{"hidden_size": 320, "experts_per_token": 2, "hidden_act": "gelu", "moe_layers": [1, 2, 3, 4, 5, 6, 7, 8, 9], "router_score": "softmax", "routed_scale": 1.41, "vocab_size": 16384, "norm_eps": 1e-06, "tie_word_embeddings": true, "optimizer": "adam_hyperball", "learning_rate": 0.00621, "max_seq_len": 256}
Below are experts of layer 6 (counted from 0) of a mixture-of-experts language model. Rows are named router (the router's row for the expert), up (a neuron's input weights, with its number) and show model dimensions 160-199. Each number is 500 + 50 x the weight over its row's rms, rounded and kept within 0 to 999. Numbers have three digits each.
After each expert's rows: "comes after" lists some tokens at least twice as common just before its tokens as in all text. This comes from a sample of Wikipedia text that the model never trained on. Tokens count by the router's weight.

# expert 15
router:499537508480463432574551568507490429443477494584523496488534531508398498457526457549458489537490559465495508514508519349
up0:523509562456505531497359524511509485584465411481464600538461543486452517503564508556504511472496450499473480585554473541
up1:526450494518469441450468571483522532619561489484516477566464445368525458453527534441477472556560504482483560492554538499
up2:488389478477510542447369554558450475523488492435480434565525535483499506497506612365492499478482520557504561485522488518
up3:574463441534504523470462434543519489495567453443465509526540495525558399611458504488534469512507543503479482484498378541
up4:520480465570553454495418424450452432545556433515463573602450423500499603490501467531522537463477502510462524516536480526
up5:419494518553493456543478586539555507636438551478524473456501351479543491568524431591467512380501526486470437440485491505
up6:495546466510445544447444517450449496508535448436482552502431417506556551510547561535468546481469426565499522478456477556
up7:437469492488492490547416572519486581514557560470484465584474565534480469507489534508500514589486477513502599581468526538
up8:637529495409540435515583415532468489465543509523487473569543494465548420443521563583423563517584507616562554508614503538
up9:497392544498531457474497539420506454573477537496470417538522456542506547504578406563570597441494466464457533421527470514
up10:443469499473564478499485446533559546431528527492463598463510578500530416644503464402510506481501450563498410483466460551
up11:481512521515608523577497431517477541515441502500522444490525440420497516483386541506456573431550412510496499424571494532
up12:490513435633528501462514496400535461557491583480498540525468579512475564468523543523510529436537500504464434402526514480
up13:570459421538505510473550494517407496451559411448536458447538462415475507528508515439639508503508516538517481444593546537
up14:559503499526543497501410528427492456559541576455570479512474503498488544507586451522430532466481431511312531487610496497
up15:507544406461527501546453452467461519581550494374499484494503549510562437621481418481538559446469459605574508480470508541
up16:485472410517486480514461524541503491490670473439430514533545489421528518476530502512606492523556473510518460522507457527
up17:461482583558563547574488430552471509518567481516389502497487507548536547476499451491457464508527481495535446579430432537
up18:483498405561467517493412522413438463530536482482578575506483545421607482574476499557490539453570420493503531479489540459
up19:547484384492530582583419480541536427535529509456509542644511507484455469512519491524455552492515492524562459482436479467
up20:552518493553494501540505476462518487507422465482490402461492504424491525485518500535497522408546479510526456451515516480
up21:567331462519466488549549505516538539504509510361472460480576481502479533452475510457499605531436491497454412459455529537
up22:560501505527559560428464514412469411482477492507539440563593517536528485491559513518590477456507492470444631450527469519
comes after: " ", " |", "|", ":", ";", " ("

# expert 11
router:502536486500553515562432403549584537522469431502566537427478460471509467518439484513483501548522474530520524451403471457
up0:498474538474509483510470539494610491608450548551530447522508549563615469500597475531517423537524464539438511554469538605
up1:480330498510538476504411527518508535447504453465487463451534520516573497527463455530612531449588425459502414499418574569
up2:464468448493536479520469522461513394523498592523561461609469559545518486455487547500525419425519370452510464515506513538
up3:507440449508607455531522505578570457486553499415421414545473494519463486490480552441440467454538531505506515398515544645
up4:562443423490490490435474521528335417453516440520555371561500543459580516505478516394523418441603523536502526493541486559
up5:487422518594487538493523483433437418485621519496534497508524508373409518565538531496488401447508472451509543533540449454
up6:491511499502481472516500539538564477478519479498445425587586509493548502452452486442595550462457473540477523542592556500
up7:398470593584496590523537543589509504454492449477544524461411497452433567472458530455504554463563500483558433498558492441
up8:531464580443439418550514494434481549558546473491479558514531463502585473419470476448565572556582457501606473475576533475
up9:458384542666586569558439552502501466421505560425534507445481518523447427549505445480473432437456548471543557545481524516
up10:466488557471528479473540487508513470592552484614447551519435590496522504413558464529594540425597488518572458500533476477
up11:556502541507472450511491470460509632527475424509461504591442474552477462451482412486425444410554511545493495537462451498
up12:573502566527545431417585565495506455519528441507466489457447547475504489430599462547565510435496503501579451518479524553
up13:599563468516513499455605512553536645530453488539500409457607472501461529529529444455431420480620502426510505447504491431
up14:510504524487489564447435621497484499528537452526542431466472537515538433500561577380473512380558463419489472465550462547
up15:533478578445505511480548534459350548479532403542438492618470492446433422509565480463465485506644424527487416408435554514
up16:544412430520506480520461527501512524519485373572448533405493475498444473607535441518470490530464483475477578473535392453
up17:497561571516499655529535550508545487570551458527528558469450496426597368437499393457552589494483484545597523488552650551
up18:503516449561432495507584487440411470472482445480428486474510521462449496478518481503503453501494524505524533444427507576
up19:549442491499487498441567456451498535523598442540449481525475561504488532536542543477460384502495574417465466542447525504
up20:585548379448537530489524503507462602506529534500483585454552587436479498593444446490481504568513523467459430517478392495
up21:551441516522422502475437585464584517401592643483436513464498560402388588525502504464508477451502523443564447539451524533
up22:512534516509492548525542494484474454490452409576468481526458425561532590561568463531602462542507533540481494543453508403
comes after: " \"", " the", " The", " of", "'", "s"

# expert 29
router:516490494393525458536524526498526485397568550519525491543495520520557428547488509422435496485511551468453568407480416467
up0:554443492489516505484470466522403521462524528540568473468628506542540576577490482561566489452532484453542432491504590537
up1:512478541446429496532534500498531527531573513435465533510539533472466472530600488478475498442510442452501496563558466554
up2:559555507428634463488512442484439481445476515612468491467550521560463501435470548503604445499490538448495451487509457546
up3:488436537529543459472496469509476473445595403428524614470525581496586604506607384399476544516542386540552499440397515472
up4:491472455540557536357457520493499560493477441420536492529490497497473576558488416562516404479531495513545449495527553404
up5:485421552610518600500536530474457502568514490593439488469564517445603457525606498531490433458505510529605523513475582506
up6:558499491477502547525428505543443526549480455543467566564439459542460487552525416505489484574459499456623441560460543539
up7:413517413475535517470439479561420522560508499578550558393468410501565425511478440513412442562579501501471492458575507548
up8:583575393458483467354569541526504505484479499471489562406545571505337493524500524421513472428583458480515528517532537511
up9:497456432556478451460481598512484552479617501496463478576492429482484560519555503513603423515457478524500350521438497443
up10:495484503562483576475496426402471517457532434579454461516500538407540528593593578559537561496491479482541410465527618480
up11:586483551507487474442571494552561528487487411464474461511554452571522396481472553525532449448476429483495571430511548574
up12:508346495535581484532451506586505540505622542470524451563410483542539593504489560504510465419558330608508507481460515525
up13:419591568518500512527491499516376507446449445510505504406559461521462552398492432410444543520458538557522446447512471530
up14:550509456492567465577440440524468572438453456492367568535478441544544449514482500573453593489442488468523468547447441552
up15:470450530459617554433481425509412523472414441463533397516514606443581530584529391518430491523530501461457506466538558415
up16:489454501534547468554460411507422488525458457517534532520398442403508587539533608495474512494523440596563424480493521476
up17:461390433485420487563465463515486492398506467559476429533522458423486472461471498487495505504630558426490483476524598537
up18:562511564580507506452464548561558490489455442502495542409514475435570423434425416476425441444489358458528569498435537538
up19:397522500632504452430491534503452458413512486498447490558453468506454501513495432463456430441550510508521556431595478509
up20:475455567573504520522375477444446528508506410556422545490452470535567482609622471530465548447536512512542459495400508537
up21:502454516526565545443506482512366631508496425490448447527501553414484469477519422474525588437465538580629427480590552655
up22:495549593533532566581497546579487448544433469593491568392481540519506553437545397482505556614614461477435502491430425511
comes after: " was", " to", " and", " he", " is", " were"

# expert 4
router:457537554495397458429587451502509542434431458543605528472411460502443501507481491523525498531517468518623524503502564479
up0:480473423590478481474522468381534447521461550564558503507503571514555458506434449561462491557544551476552524533471507504
up1:490450462488513516454595494504466500448482587459443496421490446421512470579561507480546578539500505426556584509485465531
up2:541483507546507561544477521507463379585410396512516515499564497401478485544488580522565510409465470521537479460550530548
up3:504525522537545406434492449511497471481542401511446459506532556504423560435526393535504431477562573427444506483466528535
up4:530540505429479466549439524488517397514515470505477537515533531433482556606454460515484397452448530449500407503516447490
up5:399502491536474464554572589398502548491530491565464495501491538399491518500475439544472520496510546513516522522398538479
up6:462425563488478440484543496473522518462554443471527502465461501389571459533499556491557528474487511537485475535555531457
up7:480509456452569514461448468438457529549571457550520537470468506448486545447481514447537542493461506513439558522481541456
up8:624448481425498530585526521524578573485529475454489534452509567504447467487487500532553488508528444504485416424592518519
up9:463486492527526525464436545521540440534447443479449472482441524445499509589537512450481411472520454579460519465540457489
up10:521446425496500497534537574459521554452514461491521495516527458515503513486480513491512484464459466452518523533552519522
up11:502422537498609413500472493494488515537521469497586488450497571486433406506550417485476502483547548528490464469455549565
up12:442423468573521451524486545528537433454537482502523468489538542400446537548459626600476551433473489555506506515463612490
up13:535474454539481504489501525547489528463477433540492361600463438454521576629469513474456535451543546456551500433472564554
up14:464485459481553528500470523438567447562574439491520421424530468491463546566485492477550531458477460499488592476479453577
up15:536463447480483507589368582427543541590473585442501528513552535450497583456517502442517513505505524500434517465582471502
up16:457442478478504531571487448599394583469484459427503571546410504486451495519496455421526484466572422499487437527490574542
up17:459489508590461506448535545486458496596491519489479497482440506468593528566477504475469580477515376422482423547498439379
up18:468491427513534466458460520511411499586466448479515471536497534473500488475479580459582504542497615452436437474405433543
up19:437456471539511458448449487425417499456485413594498540493522498419492530476513528463501466495440398551467544515511461481
up20:529486427499561377597520504492516445525504387525405511501492480549519564516478384548435465497602484532514555433562506579
up21:604407534534538480534426455529420539463547440507423393519430536464532483505531474510503379490576447495438539529395469485
up22:541455539437476478579489605514485473437497454524529547537466502448504515545519502407462514498570514430514521482541435405
comes after: "\n", "==", "===", " ==", " (", " ==="

# expert 2
router:428494515478494464517537578438540470569424437497466425538490538464540536424530574568517475520569367527548451432532597483
up0:500477527502437550460425442397462419468562572451370537511429490553558475479518539569393488482524491532572496520500467530
up1:573551493533498493493426578471506493533425496513546508534536425498518402428548517519473531442624444497482427520545501613
up2:497452467451483512409510459502558480435562547423582454518570328445427448634472552485517590500562516514513462541462498561
up3:419459537578532450458455531488541521493503558498580570574529451454504445517479479448504559495481418513423489525468471483
up4:513427425464488486465547453555487543525546503574498429435475498517506528518523532432531530508534443515529545474569500510
up5:530482535574510505489527457575573542476473532527388443553576465474494487579516540462450462460428479516553528602511367521
up6:501469449490501458510500418466359472546501462455435530610510507530530502597503485475493435509574506427470461455412528468
up7:465460478476495439504430506512496466563543533523515501537518429464590516482536489460612468398533611496524471476499551553
up8:416498533542536445525476496512417524512531564511591551424549449525455510542443535521476513465514518509521456458418467499
up9:526491540546586437426414359586428516454563444506551557562516420477492405545431478503484416529609506451467485505534499455
up10:643562394563503527497507450512490559469453546586529485556542509544556403493527525536501531536427503494510543502514476450
up11:383574535526521464524485480505518506506519488510473510599545483475442493513391480475510461394481539503520566491535542476
up12:528472457539587558499510481469475445481536396538541654465448497417485504515506502469447493439488517550511480482432457543
up13:536492462507472519546484548496432488575538525539469517581536576517447551535435461548509470474473526424498531522495510485
up14:444506399572575426395438425597536468485627487472537534460477434524446639504493515485537361505501531462528568469429482447
up15:526583519476596526492442535543491534538530427529506541544519415510486455500524511531560454422518502521444392407559506547
up16:520547521459591582500525449433515546476516612437448656526533572542527512455515561421548489457556496606390454527502490492
up17:500502514479504500596551479483513520409560491557461479534550536490480537546499482397501544464418551559397469584566377394
up18:462409407492561375416512496588592510470518524514400500464465439566469516555495487496487573501609493601404543476451500487
up19:510477472578544492531523548460546497628484473518476564445509518485486546517487510478578445569560502513442547412383355604
up20:487459461498547478553546492548505512554498441581593458502495494494487495440560427548633426512489526519381446566523417495
up21:587470460499489458507514533507473505518548552487406466574520488438498491497491515527434547477533487458492528391437485493
up22:568510463500475528375527517531464496428449492557416472435580578483483465515547416613622515442528463477454548477559434521
comes after: " |", "\n", "0", ")", "5", "3"

# expert 26
router:418540461498531448371569508460507510520549501540503491493539468389529446486506531474510462473494499460592488505587366390
up0:438478467510481481486571497486482495507474493500497446480494569505510500586483506486480539464552549525470545394508529403
up1:467496527492534538548524464489477595498442529535434555513412487498494500610534556405524457593572494501430501514487437515
up2:452460487470545450383477573452374609502486576464502510486475487530547571499479494432568402564456543468510479494527514480
up3:542503488490475525438568490405470518490513595503433469499542511456489418527505386577513563499450395512404509443490582509
up4:472538549455535539390523513471524576441612480510378427580521474510509495534465498575554376414494503535509437494550535497
up5:437475531557561551477508476564483517529505540476425439546502551439564430424432497472503481454600478537535496502560503449
up6:401575555490439438365527451484585525536573505479560596469434488443368503524471500465421470562499543560553506565524422456
up7:558515475593468540457545622595507519521537520484554580562446505536537444576582469486474448522545463523468469444479426512
up8:529460579514521515492551519518555436440434481489513492506359502517615446512525487529519496419559426457537563477572588584
up9:419453538559471549501509583452469597562398497508491500492467462485463547519514433527562499570507495529488434558537536515
up10:567430552364445465527446477548515479427478572531517428468497602539461471457436530425516515474568507456564537494548600490
up11:588424441541608466535488519542482485481485516478542553563416449469505430528443419414583496463574524443529555540593456560
up12:488556428560503461510540471533554546556497479449592482515533461423414563492538575466412458509489540514478434522534518488
up13:440461462475453533451471570540503446450445467620558491486412494575545543592423437508550552509519435481532532523494529475
up14:512506544557489447416474532474411338460459501482536494568513463421379509524504453475480540517518474409414464573447590520
up15:556441456473556442442519519532528571455484578513565608521534448568569503514441527491550543410520486543565535508531481545
up16:590530476455468575482476561624462507573428541416512488599426433484510523553599484437541454537565480463478476433527512470
up17:484485490475544504547527476517572435579517455465463599522497476443554501455541535411627504499470458550509458522493516504
up18:493531544485579398488479440427449511464612396507489446576464574533429462513531529417557484453607491592462497486478535514
up19:582473487513528499506522477517538471475527372622537559548415461470493560502501541516463531507477427519494548466565493531
up20:461405453489526529474452512503561447578542555511500588582423485510498547503542531596557485549499452509504521614487546455
up21:481462467505529519441563620535385553426572426502444464570516549413463488535502475458566458454495440505519590493454531475
up22:602470499509467479416512562548430512521452578505459488468519487474436505400485545521562431484546529523450422498535601458
comes after: " the", " a", "-", " and", " in", " on"

# expert 1
router:538375537477444491561432587550466504497550511453442567511392559578514576449494526479482515542401498547426556512580523547
up0:471541475490472502514481441503507563571523439539491540515515426545554431478543472426472492563499424521468564517515446462
up1:569476448463547531498561458437428532445526563585490527551556534480554511493368526526506518524486593506505458473493481510
up2:485497571523577540433528524584400492495509555529548483528479439501553443478493489472461463469548460511462414473560484457
up3:502431475501505402518461509448473611526524566591477564528426462467500518523528482513446492556503537577500455574516503523
up4:536493441527659436498488568541489471416461486535556534528518494558461545553535510494514478415473519484492429436449521565
up5:572520513483524485487532464524462517505579495582472508526506502465573577583488537484451516483531477547494501486433500540
up6:572391480628578360468537455476387500481426519487464469435553485475533497544495465547591513507563451529541532505518427429
up7:431571510500510529505558491531449544574493480517542482514502396581537480568448532482628421505536506495520505476513526456
up8:536496446418608498490530433639476452572503583590437437459455506495480546498490508558527518562600553532519407503486357532
up9:428465508564481505509593505446498492562530488534489623492489496572406533460470559424535492489503450488530563456485496526
up10:534486435436529451499505474569481544533438511518472448513555481471552488472526594544553519549595459559485476425464561455
up11:466595430472536442474485503458530521512540390625440466590525448393495454436437521523651473473501549518440464407537456495
up12:450462451494504532520564463450512351555574438489573414533483553424550515487539484465501565537483532454492475467518529491
up13:415446535577514478535483531481559434455589474512522550495493417514455496552532514405483513409483534477474545505528514506
up14:461514493634561537574559539430506475505510562488489524581547519460476508513485524479503593524510578486480536444498460521
up15:518491519491660495529413503494482486453484449544448545540540505520418592597526437502547514555525493515533518530498423447
up16:594499545626500546570540501476565479557506511436415541498601603462536550421504580403463509494478529424413514452487421593
up17:544450465417539399523576431594482536409580486574408571464504519494495452487575432507551489500526484467532602561444443560
up18:516485491460519409496497421509444568525505562560490570598512348515426509500460464529493473476470580487527532523527509500
up19:507505465494479469432520427530465464453530532498483586467516453452494430572482502481569450499545474540613455442471490482
up20:507489426467481509551479455538442490485571472560544527581463428479531468485613438487398454472469492431507521428488482479
up21:476477449487438466443542544569461513490606501533609513454479480502560523526519505529477573623491473546498523467505479485
up22:428491482556562454512472552491456521552507521506467401520518450553478505537516477496553434468532477522535532496508624515
comes after: "\n", ")", "\"", "==", " information", " Candidate"

# expert 10
router:542436463656555539423550548397388416536512521494470516495527463458456505509452481505503532444472514462454480500492405491
up0:507567463486500508464504561485534487495506443452518405517535507439559463511637440522580429446548443479585506500488492528
up1:469552478547633575480534531514499476538548543456461497535484490424549387393473478488452586521512460566610440499440470478
up2:477462585437538470515451526444445422482574466592559443529533524535490492511505399514551584496514330476584569491445473511
up3:529515566494558460571442538513484491639543549501590469467475443563442475569462489389459507477604567494437480547589470509
up4:519551541451401504411459435551521475508514550508540459426492494485484460570514458482484431577531508601551485562529607461
up5:492546548484562407373472471450514406463511506525573429524550428417542479515458457499578381390547520464594455435502500491
up6:507546576564492547480458486528541469540486464466455540457541449558545503565551448464448524565487555460575476522477526476
up7:442489523456555473475544540500462568423449532474486621417514432546512535488465492482446484531535462575464535571530552495
up8:613415455565585553436462475562476454558550539531422572453580513474450497517417553407450464456554508425609437469597528441
up9:483424527531553475526401543513427488504411473458494486459406423499473537531447547428502562343515524490615400348485536603
up10:498512530532500527470460452426533494506398508547450475457528376448505502559542534485478476419569523514497510533405453446
up11:545536553505593545503553576452476512475537437558446569491509494486525414505618480463398448512582430516490467460430379461
up12:463581576486470448519542445539515548575560441569566587548511592545507525444500522489516544585464546525390531514458586542
up13:479500476515519516530472446515433539485596462675460537534491517374530580627490543527521499443481446490433533529492522434
up14:507508495483566459439475472475501543507585529490477471446457535610488522470487483506561531517546495456481493590536479572
up15:430478476434510529558573456451467441544447524535499516500462539524470559546458472469508422561495474451451384500538556429
up16:521491535514507527431572463468488451561464486531427534488457574460621583591603455504494439553401400508472477561494585521
up17:459542500545566403432493452527454434523596501579507517498534521394508515530446446569436542530555414516437367475401488536
up18:546439480534606487462427500558333474578517504500498461517575533604498497465490494483545482500547558492471502455434450429
up19:557495565528488525432426469501520520418497482455389479462557537537519557582556446510534579411456505428474549530552578532
up20:584467526582474431422514398535465537461538459438557504487532484505521366491521482496604522478561580480517477514554435555
up21:525489492586491442413505501529535540473497511591465513411480498418491458578482555568566501513488513547488567443524540497
up22:486488480396484423486451548492409555529508397549493504474493430578475493474493528530488546561517487542441525585551419569
comes after: " the", " a", " his", " The", "s", " their"

# expert 3
router:493471521539501484588403495460478464451492512500480489561618449501480608474550502480533505412543599476427443522559537540
up0:444545398479527474499444463549515434555518417615552526457467491471431472602519428572562524445405389444502472487488586463
up1:512435441637535450541461490510533452490485569552580501563499447433516476538485388424530457570526528468576452481433593519
up2:442518545559520440508478514526555449445452520525428538491574493573504504472449516469539480496588444474516501605522487504
up3:523488551481445507413490529526534570571481521469459572585442543488438493493565556502472423526586448551467472545485511461
up4:324409432418530448528557479504484519460451491553542551599527532499520501468535575483462514433547547527525486412430431454
up5:450445502526535541535511477555460441473499518564435505501564556486525548548471544551530532493516423449509472517439506464
up6:458487457528572477437436508563529489537499501493483419455420519502516425457428467507441425516531533462532565397466513525
up7:536387541518536502437558449541483549406511468600488560441512500525524460475539409533547496478506534599535456363512405465
up8:582392434419510486451492472581393467533632448510476505476556536549591456446555518447464459478514512498505516513499495420
up9:614534528499470591571537504501495483482495525483577466488528542459536495463555584548455352382487468516469621537478466640
up10:515461422581510518509580532538465482463501567496500520553501487372557504450528416519497494499576508595508478545522473354
up11:549492501519577484461469587452398527428538480505496492565497463402442549534570397509513470471473497506514545472532571477
up12:518491478455520540499445520471477438467456458515500531539458510523542530471622449530595464473467500504541462482486494459
up13:523387472496530431461472570491429476465502516563580562496520467376455561570400443498625539493555453486596547537425482470
up14:490482492444498485518473478557522565539613417587490462436481542420582450461533484560563518461430395564502509509498459625
up15:451496554536541496418504547524485480547496475500598523463489611526454493508346529498561523497523565438577492522513465526
up16:429392454503543460530510587554531518482570491578460478474433373524558507462517488515579403505523556537467490516461502557
up17:517466582541500435495429558545473480544483514533534493517507473482474472484537390585498554424486511547487490397512616431
up18:474540456433527480515593557524444565521430533550575519507480510533493493526543482520451370533467576528520569492513469460
up19:517396545481522523512512473476461532493471512608515515593535601524496490592441442494362492505527377521586448499417478477
up20:446525536512490538513562595509499586529452438483430508449506497493470481523575472484524488541510514511498502543509517451
up21:433478444448503513580462572537546473404531499543529529539586566512450495483576406464491441495578479540545540513488432516
up22:483415480403579512479454479561491524527538473513438504371460505543539517488479543522477486554537513594395506531470436485
comes after: "'", " of", " in", " a", " with", " to"

# expert 22
router:444612431465522494594591547561520464488434561519484489440558546475421508510616530539535530535463515498562459513486582490
up0:475453486583534534487543501483507490485501500469448518486463486374465451544489468479495505470482501510555489591535514573
up1:537434459536545466475450469532459513513478531454516543582540549493435504541424526521497501443589492543381419481491485540
up2:416399536441505435543492562446441510506500528539572510413450414621601508614505485449387479574501509456410481575456500525
up3:537487494506574501527570484465453511442525466518459543505492372530474473494517431550572487489536415526451515495447449573
up4:493471481521489470499434454548560504601523525482496413556513525580556484553420423441474537536544525553452473414426529471
up5:420525488515623510471469430367526414498506467462497508530419539444504533531477539504532514434536504483527538509510484575
up6:441463554511563425471481525502507529485536499458489483653530477485490511573362495544508460417503548438550440596530463442
up7:486488473498564457564470555559492405524432533570472434446505511453448441529480513491494458546489438571486538574498495529
up8:498473469554638554420511430430508444461517539552489491555489465507473464506516512455394465450566485395586583544436512535
up9:578475468489579479487467441554578561516464396472526504436492524530492445537463544469467573504529463499526498535502497524
up10:491395475465501594521487446479558520549533514474437571396528537441571566546507433470353451527506494574461561567507492466
up11:510439498488550450495512437473464522560546479504392418514514565425480480512497475508568476445531475419438439499512459468
up12:550481488494475486569553560545536540512515480496514506519558377480486485496596481492463497436581445424611518509454457515
up13:518493552518508501412449492477445512585487504604547379462440454534597540561431453452464469482560545432412581390464448501
up14:496468497469436396511469480488501496427519437491530546501497532480503397462459600607568467530514438533470556535449548430
up15:613483507487475529387541494555518465509474531390502517464553472639379434490477485516517455479530536491545479560461523541
up16:622499402471530478419526530482448514507507474541536523441433498544502469606520548439571560434509414479543458462460432584
up17:555425595430494437514461538583462589521481450431415530568490537483453532486585416504568452488495425522483477541468471434
up18:515515426504539512481471518437475511550515503522478526518581426523500383459442529576482372520528533531522502437536418517
up19:542489625533489449439505469522521493493474569570487559483523391498415451498509413564394533526535554540490503498539490507
up20:507531540602478506500522559577429575587583454455438523567603459448528564494549535464564470541531563491407476495495484474
up21:491444505531498461474430451577498449498432545499532526413402515591649602491476535445462551542513507464530490460575473501
up22:419542487426507389534508513493604518464516540491495502510468476512573493494541508456435474483514542496472443504474509498
comes after: ".", " |", ")", ":", "==", ")."

# expert 20
router:555545524505554558505511503509422569420483500432496557537592483526451419430553446587401592564468560420541409512579393542
up0:485502486438429485468500561433510509409506527594495426551527597514490479505410500448496493519599570473499571426540428604
up1:489524425534617479490513517687423546462474468508545470520491489494508457505514435516568543448614529438527452556421596392
up2:495450431509429461449484474579383496502521507535466405497479511503538529574539537551488394514507489585515489497397422472
up3:471518603461434468548515446565564476495476491555427494427498565488538521494533536557442489434489506565524546444568507503
up4:508460528513437498473523496463462507546568523552510442611505617574450525505503459533471483471522418540528572551551503426
up5:491510584498620529542504518427540558510537470440498474562455432438493513516430488566484552478482519570522469483336568501
up6:501472573493575513540477500473504575500565462562470493467393505540422432456481505497515521467493517486530471545429513385
up7:508447504496450481562525477611638500442506606475574354527568531453468488469495507536455450494473517529494476469486474561
up8:434507446453507523446538494460462495401554486539422452495447603553561457529443526563427474551536424500459518505480446516
up9:528528416479517409456467450502415487551506419501582480544546565529440497524518536480422426456476504510491454656424495467
up10:447472446536576496474473602534471501486447424433443566542574484530546573510548457463474496534475483549491595487454512537
up11:562452454517549510589554446488510474563424486511508430578396488407433550433410478453565517418391465555451485427527466475
up12:538454565533454561405443509492508470535502470508546550419446517478536528543563492434606489502495514586516484425494553513
up13:429427461506536503478444518460484512525433509504439565505474540539494474550610461509535538501491492529484419511569491515
up14:519491545564519520428527514441565517483496475516406487467451474482440522485443542541533490503451489571490453616533520402
up15:565452484557365496492572556541432433525440510450509467531567423436560465573491601552574405383610428449535533508501513454
up16:503528600494412459498428428537591531474523481565518559499527529455562501520603516504466450478534478487465461529535462509
up17:446440514500533480547598486499463560503516470452436461508481515437502491404443442550492428443496544491497456527424486489
up18:496435394469508483500462469556491503455485447529505453492413522547525471537500591490464369487511435499486587556469479548
up19:398431524534480469499502466437493480491483461455399523536512481531536440458575444559539471466537521515526516466486575487
up20:486459489526470508436416515554449464485484505518457584559408428559400541418389505458529459456522504459501506539516497442
up21:496559511486501478454509490544492515475544483463521507494524570471591474540458568536441497480554474488541549586383569472
up22:508490444554535542592503455487468473510484576509378535486529543577477426429486442441523564411513536552461379532637476585
comes after: " of", " and", ",", " by", " in", " for"

# expert 23
router:465500530449457474569560543591512534521466496423394468506540427488516488487497440503443573442506585604511525590551563515
up0:499363408622549431470417527432505431503488503520448438597546498509474518547501413430487490453476444402489588482458450447
up1:515464473480424529480568627503534507488579425496454453443561421532532419493489450470537487376554479471461605559484594524
up2:514480515420459456602541528509552539581478526480468471506549418503528504479547445536508466504575551494413469541443463471
up3:527498402550477540462447503501557615433589480561553438520548478579437519475470476547513503490575510467464522445480539499
up4:473436413498623491485497445499584462445433469490385495449468564458484483540473532449558472489565475497400524513444515523
up5:489482511563548545490450533539551472462522465525472486464422517472474459401559487542485465481557526550423515451526454505
up6:538315552528569488447583443552473413509414495469433506488461358427594390463480427470529555480481478558453538493446577473
up7:478412510418542511494535464513570442496481497551439436455522523421438408447466510523430499494625505537558494518550544387
up8:447442502556433499458532550479492465503537528418484557509483554458552416639490547497509472507491421550552420541515418458
up9:491542556538528453422474499495482529540577460585472504513469481475533512358521500444500560465511563526456452616447531488
up10:494485475514497385557468528499468493514500549665494554525522582489478415471603418515464584595499482485552471516394385469
up11:484466462626527413540505469387575548502482535558441527631546526534466478562527491475498494503533519553505495471469599460
up12:455484554495494520494490480443485457621545445465468496437567554512476589504610398516479511473532487445494512507577445534
up13:609409527516440462487511454531427478461585556510556480502564542525433509538479553482431412522487568472497431483445490498
up14:476489528504512424600461483529528568505447489482457479495524511516514527492477450524503511555500460489450406515406492470
up15:554498550471486521488550491418539371417539446537389510479546576486580401564539580529542476492581483542507506437571546513
up16:478561556527503443411432496444544542577579381503485539473525521476543551352577575438588487468466599542524535440561467356
up17:448482490522584412447465446484445403507597427524501581456400538455448565527516487501557508352473494478560421509465433533
up18:447558442571467456511500510504498518446543545564471503533514463521455494590436462420535344420568499491527450444536499551
up19:555484467508496468412511533513457619547485437534468498464521436434400475525613477500505479489512547493453540433465448494
up20:526494467564520519538527520471481564477419505497392554565520501486507395517509485401506528487482448587519476531481475577
up21:424478539538542447496549465461518550499540448449479438453405482565553482502450510540516475422559459479471471454479408610
up22:576570468473535550531481454528445507446479429501475488580458477463463469402392552556535459514644515531481536561486507465
comes after: " |", ";", " —;", ")", " –", "\""